Experts of a small language model.
Size: 11 layers, width 160, vocabulary 2048, 36.3M parameters.
Below are experts of layer 7 (counted from 0) of a mixture-of-experts language model. Rows are named router (the router's row for the expert), gate (a neuron's input weights, with its number), up (a neuron's input weights, with its number) and show model dimensions 0-159. Each number is 128 + 32 x the weight over its row's rms, rounded and kept within 0 to 255. Numbers have three digits each.
Before each expert's rows: "gets" lists some tokens that make up at least twice as much of what it gets as of all text; "mostly gets" lists some tokens that are sent to it at least half of the time. This comes from a sample of Wikipedia text that the model never trained on. Tokens count by the router's weight.

# expert 229
gets: "-", ".", "|", "\n", " to", ")."
mostly gets: "ã", ".", "-", ").", "•"
router:159120135111160180166115069117099097138117127131122130109161162094143090117161125173166140141174131142097126148106133134168130097164197070127175177143118169063078139148131170060115179058168080112174137146175114137112128130163154096169073152159081083102110117114143129144165083086167168097086155133120157103133118161129082164131155120116125116159197141120143137112118156108136153054125156153120169152169113069154153147172108146104120149107195130071082139222117109154163179134120144
gate0:138119149101163121116136108138118152115111147112175130129109076157167113164113126168075120201128159129132175146141087101094168148155163133092132139122167181110049158154156067124139134057113112129135133128156148084079104071120053169096108140161112106118137137171092123173148109140154104112190183132125086085175128146134114152089080099130167171122129145141156070081169199092176208077091131129108146115087167110093129177105125110121121143112134058104101140161104106090110153176086079
up0:115105187171134128139073125144101156102090112128106114146097075159176190145131147115092160106101182143131167091134122114058143106138126140182097140159126115123063129095111106105131086075130143129091115123131115120122107123141031127157181184157156101156149145168095095158160091154094134092175126160107093125166119092135120128145103069130176207103126174158157098122129123129206184115089102137112143133067156127166146216120160127153121161111138117125095083146159154111131185131072058

# expert 234
gets: "ri", " Je", "vi", " John", "d", " Jo"
mostly gets: " Je", " John", " South", " Robert", " Peter", " Richard"
router:138113097164144129082142084077107130121105118145109098168175096118147121168098136128117127163094107105109157127119130147080107169132142117141149196181095114160089191112090081085102099119061072138102053140138140116168094173145074178167113154160119085123086155109115114137083092169148135100131112088150155098110083112174164135101075173107119112098173189193193087091127119180110129115129091090157124124094117136186173121136141114118116165188167117156136127161098199154105184092102103
gate0:123090159125155136135167075086154156046126160157112085145167138075180139125100163159096151119151082146137111120102155175105038117085153162176148136132152129106067118089174116136111156187087086139165094193136152112139172154133150127172106137162121115122112101114095157120133195112144126146150164143124066168137122138115144113105117132045133140151209145099209155128165096128114125114139087178104150151142135140123230103129156160157128112168144142129117155085140128117123186196131133
up0:117083156195133103126126131096122145128108122097142130084121099135100144129062090112170141149079103158194175108081111138129149089125144101115098121073085133126085109212097108162111085129148108088131169100177112121156134145154153132071155169164140109137092174128097102118112098187130103117110126044159232157116154170116101160087135149195146136124095106125051131151147165153089165129085096107163138125161130116164075109132125065102189071150175120149129195127116117113137119133116101

# expert 170
gets: " ex", " su", " re", " de", "ve", " pro"
mostly gets: " ex", " su", " Ex", " un", " imp", " me"
router:155175133141109118159192192130138111123145134089157134137104152099132093202140181078096164112149146076169082174096092085094092134182075164169121092097134158138155137134131177085080129112081168151148178169068121142136127182149105120097164125155098110105105080141138067080193092100116160172125168128103133120099127141083152103117149198116103140074085110152100122134082110181156104075138194105100138111087145153182096105129114130149098154135095137144133093127066071139112110117118106
gate0:194122142172103119124119171165170076147057067138141100151099126093219159164169185138098166135101120133120143161109129109092133148140180144111176124149053156130113058142110084102166121144115147112065097146144114109095211120115118109175111166131098125120097127125139058149110138155146154164164152150126107104145144185077131102119074149095091149117162077149088150106105144168163104113162109148150136161161193087137120150094058128160142142100138194164069146114134120176106122137142136
up0:142100132061154154094135095109146169066135129111147146099142075168073122076118108123159087088185094111141116123180141152139132108157095136164108066125104160127136185088166148151124093149189148109158203179118145164129090120142184171170141103117135143174181113091093142127151096115108147089057126138121149161065154137137121164128195133185160198176098155097110122127119094132108084168163159153107114144126085139109151145128170156109122115149079152135147104194188171090171109146176118

# expert 123
gets: "s", "son", "ton", "en", "ell", "ley"
mostly gets: " Smith", "ford", " Thomas", " Charles", " James", " Henry"
router:145136166144125125108130087097151096119086124120129071126156092145096157189140144093145116133096148132081201110075160153131137183182119077106160103053139162108109075139070129219157104129147090094080087134113092159164136177135112157103144117130155107098072088124092152115057137182100099126124117119075155131181159136167109163104115119141136113119203146109128089130159100218147132093111112123123124136067167100115132138131138166119150136070145094191134141069138181183108130118112136
gate0:156073166114078139126180178104118137107113108167126114099139132155138102101123162096191134127134131163111119098090207067127155099117163070128096121129156165138108158192150092077132192123150121120152117209124111089085086139110145019108114122050181134137150133114103143145095158140107081085113153178089091125123134138179072206111099172117176134140138138116087161171153129141127153110137121122105157107146075156054159156134110129095170122123127112157098143126179145127115153109115076
up0:109143098171156123135078063158155136141123146097129155166114153128126130157152073177096092159115107134173149130161076159157114105112136184119124138114089031137149108096109134130117102135081159127160165071107141171211173116140090220165130178175103155115150113145142103122146101109124186161147107087184164162167111122062191053158148084110116130146120109157158132122086169112137119171110108128169091127100109098198091105145090073127078099149106127146147115109094103142134120158131166

# expert 75
gets: "an", "in", "el", "ell", "ian", "on"
mostly gets: "ć", "č", "ov", "ž", "š", "bert"
router:067092152195124074134093138138085168133101155100116107144128114137124160149202043173160121126091145080128145089103121138144174128124122106151161154132144096083115181194065120171104102097115087124153105107153094105155142183113111130097176120136208111150106057156120158134067123120132100126101125108148122075188118150089079102143113106134151149113180182123112090128138133107169119082114076139112121110119086107110037128161161121092115082079132151108167105137174155118089149170175143
gate0:097072091040125129191097149123090113168107031146142172100127130130097073077083155123126134098115095110153067125118129083093144089138112114100129148154157109093072065115125119096147116108140128124115091093074098130117164161126077128121173142083070131122143151157126088079155163106111135071159110156091058094137103167124145107169135078104114062136153112125167108117088110081118195126132090095132123116128176166126089112104114130095075136128157135167078120127091123076155166105102071
up0:107119155105180112113097159150102110166109099164127204107097133105173123117197102126118116130071048108160080118140103132084162160119151145179144175142152088103084116131104102081097076162181094100161085099090072097118136156105113087111159150155090099124110113150146109138109115117131122157131109114119102079154122144111089072146104119118108142130147172094142195077135089050136077085124075080104088130129166152120038074113148132099070130114173182173113093124162158124135125088144149

# expert 151
gets: "s", " Team", "er", " Pla", "ball", "round"
mostly gets: " football", " Team", " goal", " champion", "ball", " coach"
router:125105091108191099130061103118131137117149163170143173094102114115149126116093200140104093121156172073108150178187069146094143145190157071147111147165146166139169123073154148098081148107081070151114121134176165077049158122128162120110084128144098189095131132128125168136201116141187099142177150147154125111120109151165112095125156133038112137112172132085150099134146092120139171156109119134109102157105143142071107170116098144148125169072131127108090083137171130104167144168122155
gate0:153123094076141156135122155142099081132121136090089149111167161123105124086118177132136117100133177120166171109185053148109094127164074149129059148131087092146154158089137190096167074068115128133108113162122137097112072158144138089122066152129123095126078132124173082131142130098158144121103145108069118069105154144078185065106121117110086137101096134148127150120132122103147066130121156144162159089144215122174183177148137108131093149098128166096096031096131103164146118122173142
up0:098053109115145082135110098158089135206128123124119137090160181041111103107115109113131102114128105091163149083167152191180113105095136098174128119151118173154151070123137027116106116118153141089109101110139117122156157086122097096107133171174106127115137136134135083062146182132151115140122136154152119150144096185114157144079104152143173096098101103138128052077094154128186136138088146126158145099091097039099166123182107115139133158143180166147179131131153170153138132085095148

# expert 66
gets: " |", ".", ",", "6", "00", ")"
mostly gets: " million", " young", " month", "0,000", "Species", " six"
router:147109184122103124183120159146110089147156071129140098141115105120172078107122140093118150069121218169168192144156168090078126135097110135156086149119144113089124129135173084090097109188122166171162123119095130097163163195106090092134150097122159118169110125076115137091133150176174141175159173136193114119169098095163092121103085076137085165141115169196140132092149157069173182120117100101095145133134150095133129139159165185093095173137115182107136183121123115095116115120119160
gate3:123050133157039159142133159122127099095139067077103026106134133147121092093116054182163087135105118162103157101107131102150191070096114110078165117150129164112127135179144174131183102138148127104099125145174126104148188108108170119142138119146150130177143129087132082107123090165144127084127095151130091146164132153161100149149168122191134100136088079182104162113099153121166162145111116186152103121093130096059140111136146107141067121067156150160165166092135113152151150147162115
up3:116053093181108178133134140097124145110147090128121061164203165146135132101134102109078140105096178145145157101125151109123155050107127134139180176143141170117161124156189139137135104148138146134093074112167102118153140156109145074145141123106130124131151151128108062104122114154091140065118141111148096138165108193183104172116102134149114078119091094140157165055112206089152117106123092137134119074079092131074206168092143114111087159125153125158158178068080108116148159170142110

# expert 173
gets: "ly", " a", " was", " is", " most", "ally"
mostly gets: " more", " most", " been", " very", " still", " became"
router:096083148104100160178121135130110088071126116119134138139147082080130068161081158129060145124141086151097159140171155188120126137138154198130125110129127099112183086137162100135119147179156125070142141099090108188138158117141057145114143108116098162145153122114070085072078185144147157140153124200094138193158139166141107115127159074069138101137066093082100101170119140149135165134106099136154164098157120144117148110111093140116133144198148110100111167058067089081144146091126159
gate0:091093047124114164105070160122085150162155188101128069151165146096148120105185163142080121117080094126142162139166194124147128096084055154169189096144192162134135087137123158071106111156134124120129151117113133138127109094123111113130100087148107164104181131100139150123102166164125157087107168161137117158158071122130138113144122146097172118150104088145089162115128161066154150166170224068082087131089123117154098100130073116112132181142135113156132147088129134128113047099155155
up0:112088157166077134137130159114162122106078114146156086098141094146115116136106110088119136159164149105139146156102099081109214136111122115142060173101124132144130112180146124168133181117132072160159059134116143110155109157161171128092195153138104138106086129086110189121151137115132143134187101145152165107221164136137111202089103123082106116125156164166134076107125097087058117101114092139147161097201123159116172154106190154110178126116123136128144167147110146123108177077046141

# expert 88
gets: ",", ".", " with", " is", " that", " to"
mostly gets: " because", " However", " where", " when", "After", " while"
router:112190098156144177170138130093076127162127078133114165104193212114103094188075160159149143110112149197130094135119114169120098056072176138103119122162129142137139179112180090155127151065123162125140194104148079127139142072114146128130129091084140191078114147070181095172137100174127138143108094188088096155158094118148109137155149093109108093118120075110131133092106119121179136136087075129135141137108135136058114123168066171109105132148143098117109121122118144150147080094124158
gate0:090150129162120119157154125095075145174093137129131079101126144133143082143090133129111133123115141220173163151110141168120131076125088105115148102078152059116125189103117101089192104108122161060143187086080086124099146180191114126141112101115132121135087153158098129197138121164099197135084165133154144159098138105146139120113145190096163112153186121138175118134090101199127099160129123126106142079108106168147174137159085121083158057118089155191110173121082081141146114128128138
up0:183117124130119135054111090175133088070164104149148098148089097151122159105207078158143104156191142064111114139128125095116094181183131134089114146133131151127100050120122189180086134145100114137152119125159144134127085091106138167111171120123183078165108104122119132095110192106153123126157142088163125072124151174081148113158107120142151106085119155135096163113142189066083158115148149115150080131181107081141159127082179117171119186103152153116145131131169143084091195168126109

# expert 233
gets: " was", " not", "e", " were", " is", " which"
mostly gets: " However", " been", " still", " not", " did", " was"
router:146144118136121114070171185100093175132129099171146124146157202095139075207138186116113077109101104126102146143144119172155132098106168173154097144105159149173164153120142119105165100158143184082160148123065110166152159101148125131162168138090101136107166157168159073112101075161046164143111088165135103172123137155086126147097131093104096100126098116143148049152151080144148101121148066129177157152112142217125142118107092087145131160163134123110108145122087164083142085094147094
gate0:175195116109127103144156165097194075195134087127144130199150173112159140097112104117177128184127082149175171144151111176120126149111102151167190108164128176121182111130098138138123145109136106059202117072091120136126214198137094153104128100104144120183111105152147106109103167141128134096168115157115139185100152139148111128185137195121124107122129117126149096138085167105131105068087107103102157156114126145081112151134125175091109059140105143124151105157119106080141089144128062
up0:117136176148133142079081123174076093068143100135131096137115109133176134163136135188075172059156177107093076086128154136100120114172148122057097156101096084103112150143089156080148124131153135162128201123111094131106068142150084112140140111167118142083131105079129133159205171156122084172123052089140121128166126138131098122094141147082129169094148101129167120177141106148150151185090145178157145107133080133165143148118142101215176141111118122105131108121212150133134157128146168

# expert 95
gets: " |", ".", "S", "l", " +", "r"
mostly gets: "т", "±", "л"
router:203108120086107133055172125116173088145163128098088114142125125089062114097126115074162180136137123106126148148114155172202119102169146171094116116090137142105084104074206117145099120190147075128093107080093087150085095154099142127103115122104115105145140117116110097077106166189152125095121158101091072116145112151131147185145121091171130162165088161111118131078130113166149188108123163135157138095113107078148166167116192177122116126098121132102093152050117088076165152123117143
gate3:111138075133034124119100143146150108118116144127093145106106088174125161167163121188134139142154112152151102179107194115121113132161111107114099099103135111146082183131127123085137110140143131113164137156062108117121145055109155157145083068080121157173120128104138125136138114131141087184119106171143130132093188116057149107184139076118162045110108109141152176159074182158145166199165124113175137093127113110109116042096110149133106106123148157173080064103151100179114099125152098
up3:101101161141171120168139102106096107137177068107171148112156101125158112134106095090109060194192110129165085125100132145181137109094194114139121106151092131139150114165114114128111137109139160119170081106136116068117176091158147142095142174133154114120103161126131053149142101166139138126147087158160147137102172139199095121167196154099114137082128126090126115146122110123083156163214080163151095196169141153097117150116118147075154140138153082119121156193163162118114191196077096

# expert 13
gets: " it", " which", " It", " that", " she", "y"
mostly gets: " it", " This", " which", " father", " It", " she"
router:069132122214118097131116146112108184144116118160120117148144170096136103106134170122092147109111152131153142100027142122145144166152117119142099145099139100146125069181177132154144147199139193144097089147140134162168127098151181130148157206137205100134095170128101138153068112142076153144050089121128093151083090165149114175080082131116149149145147143167083076096130125192139119092065119101138109154125141143138122113152144059120089120098140141107129133072170171160140136094153156
gate0:119139080091133164115137196099140110122126130135150165039172134153160100151139133217151122072101130047086139088198139106164131079140065133130091071167175130132155127113124127111127090159113126149150153145112107080059117105126091111075120104095158140103069143123111133129119119130130139160121133213105101143105103108117148170147144207079186081156125094123188137139112119161152115134103102100082110059128182112162070070101128124181118127130145155096128115143142087119090129139134142
up0:130126106080096163100120186122126137159126123128193144081116125130143114160127150157138112110109130077106146125137128090136112079169040120152117107150164110104167124153115129170124124129093096143148140103135096066088145096106129164091157145090188129111052157171095099046097149169121136164122128137079101176155119078119097149111106171112178087169138108135199116099085110175165181123095136097082087079128151119209068049121086084130086157104134143099130113125177116134113131172082145

# expert 254
gets: " b", " f", "==", " c", " d", "B"
mostly gets: " b", " well", " un", " f", " sp", " ch"
router:126113081133147200165187124143154162134169129103104116102158191079081109153141140125125176145097079156111150149128209184165092129097112124159114142138160140118154177120194178103163101127115203137118163088094148121081125108095149045076139141109074132140109147103133095106093102157103169090101123150079088141153183156051115123174177110117142095132118106097122155133135190123153128164119126114111119079117089141058078129111140082057110108175092133083151139102112151117105119102122134
gate0:135158129118146160192104112160174155129101116138153063117137117145131150095093165156130130122105156078133139122079136088151083109128129104103157119151129077135110089102162151114188123118151146156140158148110084152091162143042214068162141086145088126145098054144161139122115096145089125134098089126081078143105127190097135131144198178186123148115143098170122128116100192167150143104061146122144107131106115094049120106115130115133086111165156099107149153147035100194094126119089105
up0:138170078151113140133125157092124129114064148092074145136135144133103157186113146176111179158142148112131138115108171144126100074179112168122184126132084120124108121152143167172127173084182158089147113159110095111121100123127200081148078108118137135144113099128145154122123058140118163101158136121113126087095156113089150090191174172162031161114224109108150123144147143155137114153155153174120133112087159098147135133120099141068101132153118130166133084100071052194171111084144079

# expert 230
gets: " |", ")", " —", ";", "}", " 0"
mostly gets: " —", "}", ">"
router:133108173096152151159119143165178162102119189097159146142163152152142072081163142161163151067103099136142142153147125173084100162191116163090122145187158132150131088102167141051065135162115117132159103134114127143075093124083167084174102129126117136141129076087095194120139081121129110140094129128137135126080103096062092108105105128113171130112114142151145112132135096094196143074147105165166111149077079073126117168126134210110109108063123105111167129187122088123143135082194124
gate3:122138085089105118158138131186139167126091153110100151156171173163119082151190093150092116097120117147125149084135140162122069134181122120097170129185207101133124135114157167126133073167145145144172109165156158111136127175163160148063180169173128120128137121090181154088157108100125078103109110151170153113151143103188177143133166066146120082169078138096112114158123111084183140080097132153204124088104138150103126155085096139133129125079129076110174234155127129134106141119122132
up3:209165147111155120093136143173134142126149078047171062191097086100111141140142092187133149121150158100109107103136162127153147175144050154176114074127121102114131151142079083106147133135204114133136093147112140162173177127118141108127111126137154115140132113146103155115054164139134191131102117080070171152139123146153080181151191114103166225101069112123156148114132136132112120095153184120090124130121158093111088161174142140122075107108147129107157094143083111122128074153139095

# expert 87
gets: " |", "-", "|", ":", ";", " –"
mostly gets: "•", ");", "=", "|", " –", " including"
router:189106140086161116158115157127090099117112115178125139192126133135136113157173093149178147117204153062146149104115116152094099179099159120154108180114150128106128159079101118101174196092162102090143124120125121140120122122135140151105101139099140081129130187141156162146127124117174105179119151163210172129093130076154158087123146059168114133142164183212119152160122139178126086081163165117192170100169130065158129134137098188116094191145143131167084136151101166145113122089119124
gate0:076120183211122141111139127152154065170148110151155121203185138151149124122105094158127152112166175109165125126065204097121183096101125107162140152107133102150093117134074131099148097175121142179085108091115185207160131097071115154112084152100118112165084169041111096124114131118094110088114105094168174124110135104099115131058104126140126124135100118128147096132121100112110134153153102154153122116202079091171089109084083149158136150134181160124156149159115115114138124126058125
up0:075167158190100113132176122166148147131096135046187148166146170138093085124091085136125125157133136102187126154099164134165156120094096137148151113155101110171127130173107085122125095164147137172097130035110195112131175057053109147107115164124168117153128106133116107081118163100112085139102117088168144140134134140110129149124078138107170097077093152130111103141178114106116094114130106163169154153162040127128150176138109144160120152115170150182182151176111088096148107178080159

# expert 10
gets: " is", " (", " one", " a", " most", " some"
mostly gets: " most", " many", " some", " several", " both", " those"
router:112135134097151128171151124115121157102109063186133114151173154091135107164133114129064091128128123101081121133161125116095149130134128126167109121160141124136152136137132096084153128144170188132103064101074131168126129105107066146115142168074085149083127127081126159148129085208118149091101108161064167208119143133180077140120115110104139069063119140101160087206086140087136132151175126089144183187117162174099086159173111119122057160178114119085142152100136126185138114108128164
gate0:113097132080134140210132113146065136163111092119129199137151087103140205114090116138109164094134108145081131089120167106151098125166156142171145144104074102117122173107091149122113126137146079092080121217117192117194150131136149076148110112141118127204152074080142135122171214111124124140188122114109132103135097134114109063176089132137145129126133171120162153134144176172107123122079106120152186174101117170095147122136146189134109121151141163118146176125109057127077126160098129
up0:101103162090114155184143076133092165125092113158145187138102137131103222117113089192144089145142108151126108112116161173150128101135113113185178111099098112115105141105137146073177117111153114079119088159070188090204114110111134147146056075102104079239188065153162159147145145131143144118161112155105163131138099133118106062115120181151136135136152169113150128151143122140105108132120132105142149131114167142085201133132114166075084101127094172155147187132112120157151141144121116

# expert 191
gets: " first", "d", " con", " 1", " In", " all"
mostly gets: " first", " all", " last", " take", " First", " same"
router:151104179094144115098160138127163139169101094115110155127152128093109111126114145087102096179152125078157082161191154118106130130143122113154174107152086120109141160077147098152094133172178127133147084140105154124120099115147132119154162106112089107188148070116106123087218180152193153198096087087090170073120155076093171076114135112132095170095090085047134082107112130182075088105093126113085153095106142081090103144124139144159130169106122119109127087150080191103131163093131112
gate0:108134088176111118144048150124127073099156146100176125106121159161108159157077053106130142118132169100129130206157180089033160085105102100077087113135161191114123147078139119201112180111111136151086082132147104093142104081134110116158171093121132194136135137116162098112172137159133135149154107163158172138149127074127152148165144136125091121098158166151098167135130099143098151127123090119095133088169105132156093139131079085141170128111064110146047122119119157121080110117067099
up0:099146124124138147162168134118160127132119153120108110153146101162176066114139163144146116137106089172113163074081138153197141116101147065165169112077126083150094123172177134095193119121117145145143177080146145128138140136118162188114081175114138129166080182115109165160072117111137134093137132068158132089113151182130109159147127106111178141159134103151130178133112147120191182169142109144213146164107184111137133124163161123086071148182162173174217132105161127150169104157174138

# expert 14
gets: " he", " He", "son", " she", " was", "y"
mostly gets: " she", " he", " Thomas", " Smith", " She", " James"
router:053159102194139104104151121105152136106120110195088100173173102079143109205151154128119160086100149093120172125101102113118147176108127125156106080082132150118183110151138082125117174154094154111089144112111144175200098182118121107139165163108158161139112095178118123165079150178112121156065096142099130152161102126117137194117119116089162118101174145155117067119173135191120117088078090102055163157098175166162131144142117100141098108096072144123121106057145161142132128128093154
gate0:165139121121096071073143122094117132133141042110125165138073154099137123151122129086146147154095205215175145096079175119139094165152114125165182145122135160092095121150105134127159082094172140146155102142095126120166116133123081107114101127081159163158132088131073155119153183069138117088133107061155173085133147163102091066102139109163156144140130162098144119144091157143118102108155139071164111132092117151154164196097134142125076135098197103159137117132114165158083151175121048
up0:106152164152149057102135127151098169157137091121101144138117163066126133132135141099092138141099200181186200071067134131150123172082120138136145125081134155097140087219115110120148135166151171087094081130097105135168138171121079128092137167124169132130129105123128132101101174094082147076126077114122115133124089149136025106095106106123204146125127135156092110130089125183176106103075081070134141120098141197166137136144138084116106127104124121125176129089143155147076103109127099

# expert 122
gets: "s", "es", "ers", "ies", "les", "ations"
mostly gets: "ities", " services", " people", "ations", " children", " species"
router:122107165149127116128123101172169090162154149138193138114151150115100165125150131101112197199124155054054166121127171133142159161188143102144137036129200126164174095154167098180127103176108193149169121122151145089130171132100091190107059133118122092111095118129082163071115103160131159105144106154133136179105104144159086166107123116125178133172110182122096132166108155117155132117093097120118113118072142113119087095122134148176098122081132150196106147115145120165114078148111162
gate0:130110132146159122095103057140145114140176113169107128156181133066152144077179194120153144084134134082098140143092139157107126105096147103147157097116150125137142121093181132102117124140035225171153111115153094117072177120126097159124111075129207152089177142104125116061121105163062135100133170128187118116124162110173093116129114132125146109142100131127158128111091134113185089125146089094083135143130089166161083171139096091108133113112137094092178118177124068101088070122117177
up0:145153107139136120187159177116079112106088104124166128133105159150169110188095094166148114159160122169143123124154121127185114154214089095129119162128111122099100134191115096145116124113123078132115194129082180114118065146114146109120103175070069070129068119131150169192158123127164149158132058130105147138128121136108158092081158089152127148117160134096092063134167130166104103056092175142155126075114151100130145085168172156152140114105164136168090134064137166131149191095134097

# expert 210
gets: "ri", "li", " his", "|", " His", "ur"
mostly gets: " His", " critic", " Roman", " El", " Christ", " his"
router:065073126155194109125169182100125159127092159163168074178132093108113149124119109128122155138095151130111120052154109135088109109154139139185199119156140136120151109106177057070073142135183068076116149165146079098155120115129128135198061153134080102108099140126102175162126069135152159089134211174139168106135113089107126104111152164082087129120132165080111092141150102106140137115095122107137120100206092115155138117143151115125100174090155174188138154144110152127114121122123147
gate0:087096097117111150152135194149074127082088130171147100111127140096084189178162072080115110182144091161104091103117119149155097143119140098129157137154170112119191080152143106106109139089128106095115118133170123120170086116111104131133067118075111084142094128149159122136097132097157127125134072051158019157111127142169165173118118173134107120132133157137135138111148179126136168112183109130087119107111124108118086169178215123124114109189151075160119063059118153103164134129146148
up0:078117144081138138134107151117075189107103157123132160106144188099089145134143082117038155073091100142139132127168138154162160135061153086086123104145134148124156158063144119112107155123149129130124120095164153198135094076082128136127086110134155123123140085123156094098144131128147118153171155076111108184110133170172110121154122130082139120086085105126142094124172195080172115114111161193149122124179146068106184200179146102144180141132125122150147132071105045087133146126113186

# expert 7
gets: " de", " d", " re", " imp", " di", " pro"
mostly gets: " imp", "vol", " d", " pre", " lo", " engine"
router:163146136122170153125119184163180088114164146118112128131109125118111121129175173156068130120151132093173108184152137155112081126119089187147112110158103143134182180131190206110136085098144115155110122169107120135137145185134089106147158137139117201100097148154125107082204101163135083103146184103135096074125097146045183051155144164079127166134090116105106099181133115170147137112112157153068114102098104133158145135160108138126108140100068114116111064127156107090190091140099135
gate0:122122047133134124145054135101165125090182137131130091092066099144139082166112130136092038146079157150136187177100100131071158123117188103171091153141120153126104153124160150139098184114187129113153134152135090095098179167182176130128112102171129177081155111084123161200122128151151109145113127170142120116146096142108151093155139129092133103061178154111154143120149118159137106104125089113111219137150140145126100200147179183122126144113164110116106154178115164086126139142084118
up0:143156127125141162119157127115156125119129141102108137092063121158117123077096115159135101116137164104179095145144146162112085126089163214141142095135104137080127124077151085124096159096132075158167174170131138087195115158197098130065155173120124169126087119057196177171149126117094045164104116140155119093126109094148107122124107099095131125152148082125096128160145118174109175128128086078085155165182161138141181117145135211062140120104095089139091157133170094106149137091144099

# expert 39
gets: "A", "I", ")", "C", "R", "E"
mostly gets: " II", " Force", "“", "!", "X", "İ"
router:087162101128141155128155139168094136148160167089136088177138153141153097103156073127173144088130052105099157164122154132144137097132086167079195088161113087140175120162080152159104160180096198099155136079166125156171110160103132133086124089138142087127131129147169137092083105109151122154175096085092104115172092091191130175135101086187110160108168149175098090121176127166134165121168157181147141198140152086123166123121154158133144089088153138087097129176120081093114095170144134
gate0:153070170157151140098078124117109075160146111122153137193142121163174145130159147135130118083153111170120150113098151112042129108086098095100116109141089090119124121139132199175177094063181147159101114175147164142164137124141130087173132128095213120064114162144117097120127117117150132104128139131121131139086191118164152171171124092062143139054111132164209103123145119165138164104158115164163080154077100147100111164119118110118148144089091177154125100189093142088155105175108088
up0:102101101096118126156172089108133173072155128184085117123124121111098077158134140146106155190112144130155084155139088167140054172119155142154141177150149137109147148138169105061064212149124110112152110140140105125118113131161137167113100121143063144168106112093120134121142111187070133139139134142142045151127092153101177099081072119132093062122192108155077111114133156120129074169041124118086143094176119133168153102133166085135113112164169102081119117089119095098115145070101135

# expert 52
gets: "k", "\n", " Art", " It", "ch", "t"
mostly gets: " Art", " Paris", "ș", " As", " It", "burg"
router:109120156180146126132112158154121201098095114156122093120140061130165156130154154138164042112040130148125087093105166164141131160149095125142207132122145150131130113154088114125122144156156120049122087171162127140128087152133163176162093152057131095145103147139147188114103111130133105124156143156106099128141181126127141167079141120174149162114132184095085151174105169100107096062168150181071103137149091092169092101109128105138075135073124162094132135192147152189157126117116178
gate0:147126109133068137144098155116186157158118171058051154165123111142149140168109117130158079093123189127123153079073174067119186140084091158113155124153151145133113138161039172159148102141167149107117139164149106073108147080130089150110124100080168137135091104193121141061126113148140143140151107120115110102126131143125119090151136121111168203130097123147157134153166111083190099098122136134094144159116178124122063121123133100129081145083093173191140070139132126154164097164203149
up0:169111158137171056111134125103127147098139111137117087096156085121083101140204153092114141150118155117088122090145059144111147130159162103170130140130170090119102143089130091144086167079161091123143152101136146182130142229138158120115129175192139095160096134109141108178102162111137117143135166107135125143128099067106125189127087110162112066104205141169118081114143145102151162118083118148174119103117132110133151150171131171172164110127186143062140170142129168082080149043168123

# expert 138
gets: "c", " O", " c", " ca", "li", " d"
mostly gets: "MPC", " football", " small", " high", " ca", " large"
router:093147080104184125145122130171148105129186144088104182097097158129105093138134195147073109102144088045104085131166124149180140107159089118179072124110177145168116138114166131092078115108100114161111086160119145125139089122157122074109165099139081155085165163104154109139143159143129123118186136194161099057139170163103107083163142122103125057119126137135174109117141090178178119175115118156085188146137156140134161111091142120091163202126109146106155147141122106076138076117097079
gate0:129087090118135152088108113102190116126160083119114171141156124173108176126194160116117166094207123095053087148185127111135155070123098160113154086112117143102143132100119191139147087195135198194098133145160099135138161148156125160155126133141152095106184206071151117123143183169137111105111152114074142127112083111174078104140124108097116163129140076109136161155101129136170139147086154110078100096143174097116142208104097070117124115157117142107082152145110158167094093158134123
up0:145162128102153117105158170061110171087152131162113103157129149162064033153080148159122079140074166156137152095128092127090057143143155164152094166168129109098155111077137180102103181120155071106150163115092129158133109123156153073133152121114126143124099116123127128138129131112101082225188124148143078147128166155099137124133162112170139078114151063147148101121113095105114084071086141212156071173094124141099095169130090106143103145100108081151135110153098122143131142179128100